config.toml
d_expert = 192
activation = "swiglu"
qk_norm = false
init_std_down = 0.0
schedule = "wsd"
dataset = "wikipedia_en"
Below are experts of layer 2 (counted from 0) of a mixture-of-experts language model. Rows are named router (the router's row for the expert), gate (a neuron's input weights, with its number), up (a neuron's input weights, with its number) and show model dimensions 128-191. Each number is 50 + 12 x the weight over its row's rms, rounded and kept within 0 to 99.
After each expert's rows: "mostly gets" lists some tokens that are sent to it at least half of the time. This comes from a sample of Wikipedia text that the model never trained on.

# expert 19
router:61 44 52 39 34 77 65 34 43 23 47 49 55 49 39 44 32 60 31 50 46 43 33 51 44 60 22 31 28 46 60 48 52 48 27 39 51 63 48 36 51 29 51 58 48 44 45 41 51 46 46 50 55 52 41 44 42 44 45 61 52 61 32 45
gate0:40 50 56 51 60 71 35 41 37 40 54 70 54 41 47 73 45 54 55 43 63 63 62 38 34 70 41 53 33 31 70 42 48 51 46 45 56 41 57 53 55 49 80 63 35 58 40 47 60 51 58 41 60 30 52 74 37 68 41 42 77 34 46 56
up0:53 43 41 53 51 28 54 58 60 58 53 37 39 54 47 33 69 45 36 37 43 51 27 63 38 53 79 26 65 47 61 65 36 48 66 52 63 53 47 56 50 35 24 38 44 47 65 52 54 62 58 41 61 68 44 56 55 32 69 50 56 50 46 46
gate1:69 52 35 42 55 50 52 53 35 39 58 35 65 48 50 35 26 62 50 67 24 54 58 56 43 45 51 43 41 45 58 61 38 55 36 35 32 55 52 49 44 58 71 30 43 43 49 40 28 49 43 67 57 35 24 42 80 47 33 60 41 55 33 35
up1:39 53 48 41 67 43 57 58 49 64 58 49 41 44 37 56 28 43 67 42 43 49 64 33 46 46 43 47 54 66 60 38 48 34 41 30 63 30 50 36 48 31 41 53 61 51 39 40 28 53 41 80 89 50 49 47 58 53 16 68 43 50 32 19
mostly gets: "\n", " \\", " '", ", one", " as \"", " $\\"

# expert 8
router:36 55 49 54 37 49 43 32 33 48 54 44 62 37 40 47 45 52 51 38 43 34 54 65 51 47 30 43 48 25 59 47 32 41 45 55 56 59 46 24 72 46 37 52 37 59 60 40 59 25 43 44 48 57 52 41 46 68 42 55 36 61 45 48
gate0:46 52 39 50 41 40 56 42 64 53 70 55 47 36 46 48 41 35 58 52 19 33 65 50 91 25 46 51 40 30 64 57 35 56 52 38 41 59 55 30 53 55 28 40 37 27 74 46 54 25 67 58 45 55 48 55 47 45 57 61 51 55 40 52
up0:41 46 58 71 51 51 57 50 48 43 35 49 49 67 58 54 65 59 38 62 66 66 43 40 25 73 58 44 54 67 41 44 63 54 37 63 36 58 42 83 41 43 72 60 54 55 20 49 44 69 31 45 46 30 43 56 44 46 56 47 59 41 72 36
gate1:56 57 49 63 38 65 43 46 31 50 20 50 76 47 42 74 64 64 50 62 44 56 52 46 41 49 60 51 53 29 57 57 51 64 76 36 65 46 45 29 51 43 36 50 60 25 60 47 46 44 47 43 41 61 85 53 47 73 49 47 39 51 55 50
up1:60 64 37 58 34 51 43 46 41 53 43 52 77 49 39 84 72 55 44 60 46 43 54 77 39 23 68 54 42 34 68 32 52 49 58 52 48 53 42 50 58 38 38 66 62 67 29 53 50 46 60 38 62 63 54 49 53 56 48 61 47 47 53 48
mostly gets: " John", " William", " George", " J.", " Paul", " Charles"

# expert 2
router:64 23 64 58 38 31 57 57 34 49 57 43 51 52 53 36 52 82 51 28 51 50 48 54 54 48 34 35 43 62 52 33 47 38 51 56 63 43 38 56 56 43 46 53 41 70 58 51 40 58 46 50 50 47 73 47 39 48 56 45 58 73 60 39
gate0:51 35 67 49 52 45 57 56 46 64 67 66 66 27 33 46 55 40 47 50 58 52 46 52 58 23 45 49 51 46 27 44 34 45 55 25 68 41 56 46 61 65 41 36 26 36 60 45 68 49 33 53 49 54 19 54 53 41 51 52 66 47 51 35
up0:55 32 67 36 52 45 52 51 65 72 47 47 43 50 61 48 47 64 48 61 57 45 56 32 72 37 55 45 57 56 59 48 64 66 50 30 40 58 69 35 50 56 66 49 73 47 52 63 43 41 48 41 71 52 59 55 32 46 70 30 50 39 60 27
gate1:38 63 46 41 61 60 55 62 52 31 45 68 42 64 50 45 46 44 39 22 68 39 54 50 55 38 51 45 51 58 41 61 82 73 57 60 67 47 43 39 56 57 59 22 25 61 51 42 56 56 59 41 43 70 25 38 67 39 34 62 46 61 60 43
up1:47 37 43 63 43 38 50 48 56 54 76 33 64 47 60 48 42 79 47 73 27 59 42 65 53 78 48 55 43 19 42 44 20 48 51 39 24 54 49 47 50 25 46 67 69 75 30 48 41 46 38 82 45 31 74 45 46 33 48 57 42 34 34 58
mostly gets: "°W", " | USA", " | +", " | DF", " | .", " |  |  | "

# expert 13
router:60 41 55 57 46 44 55 53 41 55 40 58 67 48 58 49 57 37 63 33 44 39 48 59 62 46 45 50 56 51 64 36 59 39 47 65 57 39 48 47 54 55 43 51 33 88 44 46 51 39 57 47 40 62 64 46 31 35 35 39 51 64 40 39
gate0:58 47 55 66 45 70 57 27 50 42 54 49 43 54 44 38 47 62 51 55 40 59 62 40 37 61 65 52 41 51 59 53 39 40 32 28 78 59 33 58 72 60 46 48 47 42 28 53 66 58 40 60 68 69 33 45 47 55 62 60 59 62 45 56
up0:46 55 51 63 48 83 46 49 41 55 69 79 45 68 62 53 49 51 34 63 49 60 54 44 53 54 46 46 73 55 38 64 63 53 63 65 46 52 51 55 58 54 66 57 55 61 57 62 36 41 63 72 60 58 48 68 44 54 62 62 59 76 46 23
gate1:46 51 51 59 35 12 50 42 65 72 52 55 34 55 86 61 46 80 53 16 57 74 49 39 59 47 34 46 62 70 51 56 69 49 50 65 62 46 43 45 36 50 71 61 48 68 42 40 59 39 56 58 53 57 40 31 35 42 60 35 38 45 43 55
up1:50 63 37 52 76 34 64 28 56 51 33 33 72 27 48 43 41 40 61 46 51 56 60 59 39 42 55 31 76 38 32 55 22 39 44 63 64 52 56 52 51 40 54 45 41 48 44 40 60 51 40 47 37 44 51 63 58 39 43 55 32 59 59 44
mostly gets: " album", "|  | Democratic", " song", " election", " episode", "- • Total: "

# expert 4
router:49 43 48 54 23 50 50 55 44 47 26 46 55 53 45 40 48 42 42 43 32 45 56 55 45 82 38 41 60 40 55 30 57 43 34 36 67 52 55 39 53 58 42 46 27 56 45 65 46 48 38 56 43 53 58 31 42 65 56 41 45 80 31 41
gate0:43 70 61 40 53 28 64 71 60 56 55 54 43 42 31 32 56 48 58 61 58 44 59 27 47 47 58 52 25 48 68 39 53 47 42 35 39 73 62 31 46 57 61 65 58 45 48 32 49 49 66 63 30 53 66 59 36 41 52 54 22 53 57 42
up0:46 56 55 40 43 33 41 60 53 37 66 49 50 62 31 42 39 59 52 21 68 32 57 41 63 52 59 50 53 66 61 35 59 61 38 43 53 50 59 40 48 46 72 66 41 28 45 59 54 53 62 57 26 64 40 52 30 47 50 63 48 50 44 53
gate1:32 62 40 68 41 44 40 48 65 62 48 70 44 47 51 51 58 44 62 45 55 56 38 46 57 82 58 53 52 43 38 59 53 38 79 39 44 54 53 42 39 56 58 38 44 65 70 57 60 47 33 66 55 33 74 47 52 43 53 47 44 57 54 44
up1:75 40 36 46 46 61 50 34 51 51 46 39 51 68 28 57 40 63 57 80 45 85 46 62 64 38 41 30 49 68 47 45 61 43 31 57 50 64 72 26 52 53 39 46 53 39 48 75 19 28 68 52 46 55 37 45 50 37 47 62 58 61 50 50
mostly gets: ", ", " (", " in ", " of ", "- ", " In "

# expert 31
router:52 60 54 38 38 58 38 43 35 49 44 50 45 39 52 43 42 48 26 31 29 47 65 49 57 70 49 43 49 61 34 46 42 46 46 50 47 45 76 36 76 48 49 59 39 44 58 60 45 28 39 24 82 79 82 43 50 36 61 52 74 74 44 48
gate0:41 33 41 44 60 42 61 46 52 55 50 54 72 69 49 55 45 34 55 31 47 47 64 44 51 32 78 36 50 36 43 48 28 64 48 54 54 42 38 39 65 32 49 58 44 26 57 61 45 42 43 42 46 41 39 28 54 56 42 62 37 27 57 58
up0:34 47 42 38 51 37 65 63 59 61 40 45 37 57 30 60 38 35 45 42 50 54 59 54 60 51 53 36 56 38 51 37 50 52 41 50 58 44 49 33 72 29 72 38 52 14 61 48 24 49 50 43 45 45 36 50 35 63 49 59 41 34 55 42
gate1:47 65 45 59 39 35 34 51 32 56 56 48 45 37 70 44 38 48 48 44 46 70 55 59 31 68 48 48 55 56 63 38 54 58 53 18 55 40 33 44 51 52 42 55 61 59 46 34 62 45 39 41 57 19 48 53 59 65 49 27 62 37 56 68
up1:31 44 45 53 40 56 66 55 51 50 53 43 76 51 43 32 47 69 61 64 54 44 50 42 67 40 66 48 39 61 49 44 49 57 62 84 67 54 53 58 44 49 63 52 40 53 61 58 55 52 54 54 59 63 67 54 46 57 46 54 54 43 54 39
mostly gets: " d", "F", " c", " p", " b", " F"

# expert 30
router:69 54 39 29 26 70 60 55 41 62 65 62 41 71 34 41 48 47 56 46 76 43 45 70 65 58 41 50 58 42 51 61 33 28 52 49 54 63 54 52 54 56 38 51 39 58 43 54 76 44 52 56 29 38 52 59 46 71 56 47 46 56 54 73
gate0:48 76 42 68 51 53 45 79 59 50 23 39 51 44 51 58 38 46 40 53 42 56 44 64 59 55 71 46 70 44 61 32 64 44 64 45 62 65 72 46 37 34 74 75 40 40 39 47 29 82 37 55 55 39 51 53 28 39 59 47 50 16 65 29
up0:59 57 49 72 47 58 48 58 50 51 32 33 60 36 46 47 46 42 53 51 59 58 43 53 50 54 65 53 45 40 68 43 36 45 65 47 46 64 69 37 38 26 58 50 58 34 37 36 24 37 42 60 61 55 61 32 62 51 63 71 49 41 60 36
gate1:67 72 56 64 41 45 36 49 39 66 45 57 48 37 52 39 51 49 58 35 40 49 55 51 35 39 50 37 66 34 60 54 28 46 36 38 55 47 52 40 55 43 29 41 30 40 30 30 49 57 55 63 49 41 68 68 54 37 57 51 50 65 45 34
up1:52 57 61 57 29 59 47 44 33 53 53 63 65 47 39 42 33 48 52 66 45 38 38 36 56 37 52 35 34 32 62 30 54 58 40 44 63 32 55 47 36 60 38 49 28 63 40 43 56 54 62 51 37 51 43 63 69 56 50 44 38 64 26 41
mostly gets: " of the", " to", " in", " for", " of", " in the"

# expert 6
router:57 39 52 67 27 59 76 35 27 47 42 38 59 42 53 26 36 48 43 45 45 53 45 49 50 63 55 56 45 50 51 54 53 47 32 55 50 62 53 61 50 34 26 53 49 49 52 30 26 48 30 49 49 47 44 45 45 56 54 54 40 41 30 58
gate0:58 63 51 56 42 57 62 33 67 48 47 62 52 53 50 45 66 55 47 66 46 59 57 52 65 47 51 51 47 44 63 38 36 73 45 50 37 31 55 50 33 65 62 56 65 49 67 46 46 50 41 39 48 35 52 31 40 40 61 50 57 65 42 52
up0:50 33 54 53 57 78 65 56 55 52 47 40 56 62 40 53 36 45 17 43 43 47 45 61 47 46 68 70 56 69 46 41 55 79 59 35 50 60 27 36 41 27 58 73 55 43 80 58 38 41 45 72 28 70 40 44 48 45 41 61 57 65 57 36
gate1:47 33 57 49 44 63 43 55 35 69 54 24 64 25 43 40 56 54 59 52 51 69 49 66 52 54 58 64 25 36 51 52 66 45 35 50 46 53 54 37 31 35 44 47 32 39 54 56 69 47 57 32 56 49 58 44 37 37 52 58 56 50 44 61
up1:41 31 42 48 56 47 49 44 41 51 60 65 73 69 46 72 66 44 43 49 64 47 50 33 48 50 39 34 51 73 58 51 65 52 67 40 40 33 53 56 52 68 51 50 42 51 55 54 53 64 46 56 67 32 53 55 34 67 46 41 28 65 41 54
mostly gets: "re", "r", "b", "f", "m", "u"

# expert 22
router:47 45 40 62 38 60 63 51 49 45 27 47 64 59 68 38 38 45 43 41 42 38 52 70 60 64 56 34 55 42 71 57 52 56 60 62 66 56 57 39 51 37 56 58 44 87 43 36 42 73 40 47 40 52 74 46 54 64 55 35 51 47 48 52
gate0:30 56 54 61 40 63 46 43 66 52 33 65 59 38 72 42 53 47 51 45 52 30 37 62 61 69 61 51 58 62 35 54 59 66 48 49 37 46 60 52 47 65 58 51 61 64 58 52 45 33 45 51 26 71 69 62 54 55 45 44 59 41 36 44
up0:56 49 52 37 61 55 61 38 63 53 45 29 39 52 47 88 56 52 56 48 84 40 82 72 54 36 59 57 55 36 67 49 75 58 73 62 40 50 29 54 42 51 64 59 36 63 48 59 58 45 39 47 67 48 67 53 46 44 37 60 59 55 49 41
gate1:55 44 39 60 54 33 45 43 45 25 59 52 40 45 35 50 21 44 48 43 53 51 56 48 38 38 42 42 29 58 52 52 53 53 51 50 57 46 39 64 54 54 59 35 34 63 47 48 33 58 46 74 37 36 61 38 58 61 47 58 59 71 51 27
up1:51 39 61 66 64 75 33 42 47 52 40 47 38 51 39 47 57 61 69 85 54 51 25 38 44 66 53 42 68 35 68 43 67 56 27 58 68 65 69 20 45 40 37 55 39 50 57 60 60 58 47 55 58 41 51 74 50 52 51 66 45 41 51 48
mostly gets: "i", "ari", "ai", "ara", "ar", "ani"

# expert 1
router:64 40 57 42 38 56 67 72 37 38 39 47 48 32 44 47 50 44 30 52 50 58 41 65 43 49 39 43 47 51 77 42 55 29 49 54 60 49 65 53 51 53 45 64 40 74 58 25 45 57 44 50 59 47 64 48 41 47 61 59 64 54 51 54
gate0:47 53 42 34 52 61 54 54 46 36 43 56 36 24 38 52 57 46 29 48 39 66 36 56 38 42 43 32 46 31 83 23 58 54 50 44 52 57 77 61 68 57 63 51 54 34 63 47 52 50 59 55 70 41 48 46 33 50 54 67 41 62 38 46
up0:67 62 47 52 25 56 40 49 39 54 59 42 32 47 44 47 42 50 62 49 42 48 45 53 51 44 66 40 66 65 41 63 54 40 42 44 72 76 46 29 50 40 72 32 40 38 61 54 60 45 68 39 64 34 39 79 56 37 48 43 66 36 53 58
gate1:49 41 64 48 35 33 63 61 54 55 55 69 70 70 42 51 34 59 67 43 40 55 57 58 40 54 65 59 43 57 28 36 69 56 35 67 54 60 42 42 46 45 54 62 39 40 57 66 39 55 39 58 53 33 55 55 58 46 48 71 48 47 77 43
up1:58 67 83 43 69 64 47 36 28 58 59 46 58 49 58 42 19 53 55 50 39 51 26 71 45 49 58 65 53 29 49 47 66 42 47 50 52 46 60 63 58 54 48 60 48 45 35 49 66 55 54 82 55 52 75 53 60 45 54 50 38 60 66 54
mostly gets: " eff", " pol", " low", "aul", "yg", " Tur"

# expert 18
router:63 45 75 40 46 52 45 46 41 41 45 38 61 46 72 38 27 47 63 55 27 39 53 65 42 65 39 25 42 28 63 48 33 50 24 55 52 48 61 57 50 23 38 50 37 67 41 58 46 57 64 36 51 31 59 55 50 50 51 51 46 60 15 39
gate0:47 53 44 41 54 69 74 47 63 64 53 33 43 76 61 61 43 81 68 35 64 13 61 36 62 39 55 47 42 63 48 66 63 39 24 28 27 37 48 46 44 44 53 60 62 25 49 59 54 38 44 44 45 52 57 31 46 52 51 16 38 68 35 35
up0:36 33 44 38 74 42 31 37 42 32 43 33 50 40 54 32 52 51 68 42 51 75 50 56 29 50 43 51 54 32 59 64 55 39 46 43 43 45 40 50 65 60 28 52 55 44 42 36 40 41 60 33 54 60 35 60 37 43 69 32 58 57 54 53
gate1:52 58 56 46 35 76 36 40 63 36 45 53 42 48 41 41 61 50 60 41 56 57 52 62 47 63 52 52 67 58 31 49 43 47 51 67 58 72 62 66 47 45 35 56 63 51 21 59 68 40 53 53 60 17 49 50 37 32 49 42 42 48 48 60
up1:58 66 13 35 39 54 66 39 60 53 43 53 34 48 33 55 51 41 62 52 47 41 51 44 66 39 54 61 56 36 44 41 34 60 56 61 53 51 48 43 43 41 26 54 29 55 51 48 51 57 44 48 49 55 31 39 63 32 52 47 34 45 46 50
mostly gets: " per", " Ar", " One", " Con", " National", " par"

# expert 0
router:51 38 52 46 37 64 56 24 29 41 43 24 59 55 67 54 43 57 37 45 47 42 31 39 45 44 29 41 54 34 70 46 62 37 42 44 46 63 45 39 55 46 34 59 53 45 47 47 49 29 45 48 52 63 43 42 42 40 34 57 60 68 32 62
gate0:46 40 64 54 56 57 56 50 62 27 54 51 55 65 64 40 51 65 63 48 40 56 62 49 43 41 39 35 34 13 43 40 63 43 69 39 43 64 36 48 32 42 60 65 58 39 28 37 35 62 57 51 34 48 60 50 64 61 09 54 47 52 58 36
up0:47 33 36 29 39 22 55 34 29 51 43 73 53 40 56 59 36 57 30 35 49 57 43 48 40 59 55 53 49 41 52 55 50 48 44 17 54 66 41 19 29 48 46 39 51 44 60 45 45 37 35 47 37 67 55 64 56 45 47 64 50 47 32 34
gate1:50 61 52 49 40 49 54 42 55 38 20 40 48 69 35 17 67 41 66 74 31 49 70 50 62 42 38 65 79 59 56 39 40 25 55 54 62 49 45 63 48 49 55 54 32 57 69 63 42 45 57 55 52 38 39 64 65 42 46 38 41 60 57 69
up1:43 23 53 54 63 35 31 70 53 37 68 77 47 35 59 49 41 47 60 67 62 55 54 25 38 45 52 51 50 49 41 57 56 52 44 55 61 52 57 29 39 68 31 48 37 55 51 35 56 55 40 47 61 40 46 53 46 52 48 61 78 27 33 49
mostly gets: "ization", " production", "ability", "ration", " loss", " construction"

# expert 5
router:78 50 53 32 45 51 79 62 40 39 60 36 56 32 58 34 48 61 57 40 47 41 64 44 62 43 50 42 49 63 38 28 31 45 42 36 54 42 55 48 53 25 49 57 61 69 57 23 53 60 55 29 57 64 49 46 50 55 71 29 27 41 22 55
gate0:43 52 56 43 61 45 59 56 56 54 39 61 37 72 55 31 44 48 50 37 39 23 50 69 56 45 54 29 48 37 51 30 35 40 51 83 47 28 31 56 63 50 59 54 37 50 35 53 64 65 42 41 35 76 66 46 33 47 61 35 63 52 23 44
up0:70 67 55 51 46 61 52 60 33 51 71 44 34 32 25 42 40 42 44 66 59 57 66 45 57 43 32 73 50 39 64 30 61 47 49 66 46 57 50 33 51 37 48 62 55 53 60 58 63 56 54 50 55 43 54 64 44 59 37 51 51 39 52 40
gate1:44 60 73 39 51 63 52 49 72 64 47 42 59 46 46 33 75 54 50 51 11 44 56 50 27 51 46 39 69 64 54 54 58 44 46 68 63 61 36 44 55 64 56 47 49 63 59 63 40 62 58 55 56 66 56 49 50 36 31 43 66 50 30 72
up1:35 55 55 62 66 43 33 49 43 38 50 45 68 49 53 40 68 52 58 43 44 53 90 44 49 68 33 47 61 52 22 54 68 38 52 59 76 47 50 64 48 60 33 33 47 69 50 60 53 56 57 54 49 55 51 36 48 64 52 35 55 54 41 77
mostly gets: " |", " |  |", "==", "===", ") |", " ="

# expert 10
router:36 62 64 56 37 80 63 50 38 32 54 24 55 45 53 43 38 40 52 38 37 46 43 59 45 66 39 38 42 51 48 48 51 45 41 36 58 50 54 26 59 38 32 64 45 47 53 48 29 61 32 32 56 65 47 35 51 60 58 40 52 66 41 27
gate0:50 42 58 48 55 59 40 53 47 49 22 69 59 47 54 53 53 53 40 49 57 61 49 41 48 43 57 47 50 45 55 74 50 40 47 46 37 23 49 32 75 72 41 57 41 49 49 56 50 55 46 50 45 34 48 43 69 61 43 57 52 69 72 41
up0:91 42 38 46 38 58 40 40 44 47 38 51 69 70 42 54 60 55 51 64 49 67 59 57 70 33 62 45 59 41 52 28 72 37 54 42 58 41 43 47 64 68 47 45 56 45 55 59 55 68 58 53 49 42 61 61 53 73 73 52 46 58 71 57
gate1:41 33 40 63 51 29 20 57 28 39 56 47 55 41 54 55 27 44 33 54 45 51 47 41 52 57 70 29 58 55 49 46 73 69 45 39 56 52 49 46 48 40 48 61 30 30 51 32 49 30 48 59 44 76 54 53 53 42 47 62 58 61 51 35
up1:44 50 25 51 34 21 32 52 44 41 73 41 67 43 62 54 44 52 46 65 51 49 50 29 56 55 50 31 70 42 48 46 51 69 63 36 49 57 59 47 42 51 36 48 54 47 48 42 37 44 35 59 68 74 64 36 56 33 54 76 65 59 54 29
mostly gets: "c", "v", "p", "ov", "ob", " "

# expert 16
router:53 41 55 47 44 62 72 55 39 39 45 53 52 44 28 41 40 67 53 58 47 43 34 45 57 69 41 39 21 47 44 56 55 50 31 49 46 67 45 26 52 37 57 76 37 32 60 69 55 52 49 36 40 35 52 51 40 36 41 43 57 64 63 59
gate0:51 66 71 55 47 78 59 59 61 41 68 53 53 70 35 49 45 45 26 52 63 43 51 38 50 46 70 55 67 54 44 72 62 47 30 65 50 47 61 56 52 48 65 40 37 59 36 39 35 48 68 32 64 65 75 52 53 58 47 54 42 66 61 38
up0:67 45 21 50 47 55 45 69 58 63 41 58 42 36 54 56 40 48 70 43 70 45 61 41 56 31 49 61 27 61 52 50 44 42 35 39 52 53 65 59 72 53 41 43 47 52 43 58 51 34 54 68 35 75 41 54 46 46 53 71 72 53 44 36
gate1:58 68 59 51 51 45 33 50 61 47 46 50 48 45 58 49 52 61 64 34 47 68 36 79 35 51 61 40 34 49 63 67 54 39 53 48 62 57 34 60 41 41 36 70 35 29 44 64 64 36 49 61 64 56 50 67 55 55 35 48 48 52 43 46
up1:67 48 48 58 60 50 17 38 47 53 61 47 42 57 33 64 62 53 58 34 52 63 58 60 60 53 60 62 53 44 60 56 49 27 42 65 62 59 61 57 23 44 20 50 50 37 67 41 46 51 57 81 72 58 22 87 51 53 48 55 60 46 45 40
mostly gets: ", but", "ing.", "ation.", "ers.", "es.", "\"."

# expert 26
router:51 62 74 52 45 43 69 55 53 38 54 43 49 34 63 38 52 47 27 43 30 39 51 43 47 81 46 43 54 49 55 61 39 46 27 63 62 47 73 45 62 38 40 52 27 72 59 33 32 53 42 40 71 52 69 54 32 45 53 39 72 67 23 32
gate0:51 34 61 66 49 38 52 38 75 46 50 58 48 47 54 49 68 55 61 45 28 42 54 30 40 53 52 47 38 48 50 64 56 37 59 44 54 51 50 19 47 60 54 64 48 48 28 53 62 49 49 66 73 51 46 40 48 62 28 42 35 60 38 45
up0:68 48 32 43 47 47 60 56 26 59 56 45 54 51 31 55 36 56 61 66 61 64 55 67 67 52 65 51 51 41 42 34 48 55 61 69 50 65 47 40 55 56 49 39 33 52 73 51 33 53 52 40 42 50 64 41 46 26 64 53 70 33 62 39
gate1:55 43 36 38 59 53 50 62 45 49 62 55 44 50 58 57 47 55 54 54 65 56 56 44 33 52 47 62 76 51 51 46 72 58 28 40 58 56 56 60 68 44 34 62 64 52 51 63 37 41 55 59 47 43 42 48 37 57 43 49 43 36 46 27
up1:53 64 57 55 42 37 29 45 48 34 60 36 50 56 38 31 45 61 54 51 70 70 25 30 64 60 31 54 49 36 45 61 61 54 71 57 32 43 55 63 67 58 46 73 57 30 27 51 54 65 57 34 52 43 24 34 45 62 55 46 61 60 51 66
mostly gets: "ich", " Sch", " Hall", "ill", " Har", " Tom"

# expert 25
router:62 55 65 63 35 38 48 43 40 18 50 58 46 54 68 44 41 55 44 35 36 45 58 67 44 48 36 32 42 53 46 59 44 36 36 66 56 51 30 51 52 25 47 46 47 51 57 50 35 46 20 36 45 56 58 34 42 38 60 46 51 67 38 53
gate0:36 36 62 58 52 43 35 36 35 57 45 43 56 47 49 36 51 51 56 67 66 61 41 25 60 51 47 32 52 54 59 66 26 57 70 51 46 85 49 55 36 48 45 59 57 37 54 27 65 40 52 48 51 50 67 37 52 30 59 66 60 35 49 53
up0:41 40 47 51 34 50 73 35 50 44 50 38 50 51 50 44 39 33 50 65 71 38 65 37 54 58 40 39 72 55 45 51 66 28 52 63 48 41 39 74 32 59 62 67 50 31 37 51 64 51 50 37 66 64 68 46 67 22 69 51 38 56 47 54
gate1:57 39 43 49 34 31 46 52 47 53 53 71 52 63 40 78 69 27 52 35 55 47 73 47 52 66 54 38 25 40 42 39 62 50 31 42 61 70 65 51 57 77 45 62 38 46 39 53 55 40 42 30 50 46 55 55 55 49 56 28 56 53 53 32
up1:46 66 30 31 45 63 70 36 59 74 35 34 51 37 50 49 53 63 61 66 46 49 46 65 40 60 52 75 56 51 68 39 50 39 42 53 55 66 42 50 46 34 81 47 54 61 38 61 58 49 51 67 62 60 33 55 46 54 49 50 41 45 61 51
mostly gets: "ag", "anc", "ond", "omb", " ent", "et"

# expert 27
router:33 41 44 62 33 53 47 33 33 39 35 47 59 47 60 53 37 24 27 53 42 44 41 55 47 65 34 36 50 45 58 52 62 41 39 37 50 41 36 18 59 31 40 52 36 42 43 49 63 43 61 43 47 62 61 53 40 33 40 30 65 59 39 43
gate0:46 41 55 53 49 73 37 42 46 42 54 55 59 42 72 66 47 45 68 37 47 61 57 60 43 56 30 54 43 72 35 67 58 52 36 44 46 47 30 40 59 42 59 46 41 48 54 41 77 48 58 38 52 40 51 45 49 57 56 40 33 67 26 31
up0:15 51 45 43 45 42 40 45 53 39 55 73 59 67 49 57 52 54 42 60 57 66 55 52 37 55 36 54 38 51 48 66 26 55 34 39 61 73 45 21 43 44 74 62 51 42 57 39 52 20 74 51 39 45 60 58 47 69 54 47 42 57 46 35
gate1:22 39 49 70 60 58 32 55 41 35 85 55 43 63 46 33 39 36 56 39 42 46 53 59 42 68 36 54 60 47 54 49 47 52 43 53 56 50 53 43 47 24 61 60 58 61 62 27 66 50 49 53 49 33 54 46 39 76 39 41 59 46 38 58
up1:63 30 62 60 51 42 39 45 44 67 42 41 45 53 42 60 64 41 58 71 19 65 49 56 34 37 39 71 54 51 40 53 57 44 63 58 63 64 58 44 53 43 30 71 56 34 54 55 30 66 51 42 57 56 36 74 45 27 66 56 46 67 49 58
mostly gets: " second", " year", " out", " head", " son", " day"

# expert 28
router:52 48 46 53 39 56 37 49 53 24 47 52 53 20 47 38 53 58 52 61 61 51 60 38 59 65 55 52 55 58 44 40 54 55 52 33 62 39 42 47 72 51 33 60 49 64 55 48 44 40 41 67 43 62 60 64 54 49 60 49 44 53 46 40
gate0:30 22 72 58 56 50 43 56 23 38 58 40 41 22 51 60 45 65 48 62 27 33 35 46 47 47 43 75 61 50 59 51 38 40 45 49 62 60 33 42 51 61 54 61 55 55 46 39 53 49 45 53 63 53 34 70 61 63 40 54 25 39 66 38
up0:38 31 38 38 58 38 43 39 58 37 62 49 50 58 51 52 63 49 41 82 49 46 38 49 45 51 45 56 41 51 29 42 54 29 47 63 59 54 61 54 65 60 17 81 48 65 52 34 44 41 55 42 48 35 52 68 44 42 45 35 52 55 59 23
gate1:60 35 55 56 56 47 68 63 59 69 57 44 56 45 33 25 40 38 54 49 57 34 61 56 33 35 34 38 73 43 57 40 51 49 67 60 44 37 35 30 61 45 38 61 38 51 46 47 37 44 58 36 58 76 36 65 52 60 49 41 63 56 64 68
up1:31 33 40 68 52 44 70 31 49 53 57 51 61 42 62 62 66 64 37 46 44 48 45 40 60 26 46 50 53 44 60 47 35 29 67 54 56 51 49 46 61 38 52 56 48 48 41 69 32 50 57 52 79 71 40 43 35 47 56 37 57 44 55 19
mostly gets: " | ", "–", "; ", ") | ", "| ", " on "

# expert 3
router:47 63 31 44 33 67 38 39 51 51 53 53 61 36 53 45 40 44 48 52 26 52 51 56 60 48 47 58 43 31 56 57 42 51 43 49 73 49 58 43 41 46 55 60 49 58 13 44 34 36 47 44 46 45 64 52 55 48 66 30 43 42 37 54
gate0:52 59 56 47 58 35 75 56 75 56 48 42 47 73 55 55 54 37 47 45 54 52 53 51 46 57 48 32 50 59 53 55 79 37 51 57 44 44 55 70 36 59 36 36 57 49 45 41 58 31 67 38 55 46 37 36 35 41 55 41 57 45 58 30
up0:38 43 55 68 64 44 25 34 45 46 48 53 45 45 38 23 56 53 47 61 52 53 41 48 52 44 64 48 48 32 36 28 27 82 50 28 48 61 51 43 31 48 44 39 59 46 45 64 61 57 24 65 47 74 55 38 47 61 49 52 69 59 50 43
gate1:79 40 60 38 54 35 62 45 52 52 58 57 39 42 35 68 30 72 42 48 44 49 47 53 50 75 46 46 43 48 74 32 68 47 40 34 40 47 50 56 55 55 50 45 49 41 82 67 38 37 63 19 54 23 46 52 54 55 63 50 51 57 82 41
up1:77 41 46 54 73 55 52 31 46 28 80 48 79 59 51 64 48 54 51 77 48 49 38 60 47 53 48 54 50 33 59 41 45 39 59 56 35 54 52 58 36 27 43 50 60 27 77 58 44 62 50 51 42 32 65 45 32 42 33 54 52 48 66 41
mostly gets: "1", "2", " He", ", he", " he", " it"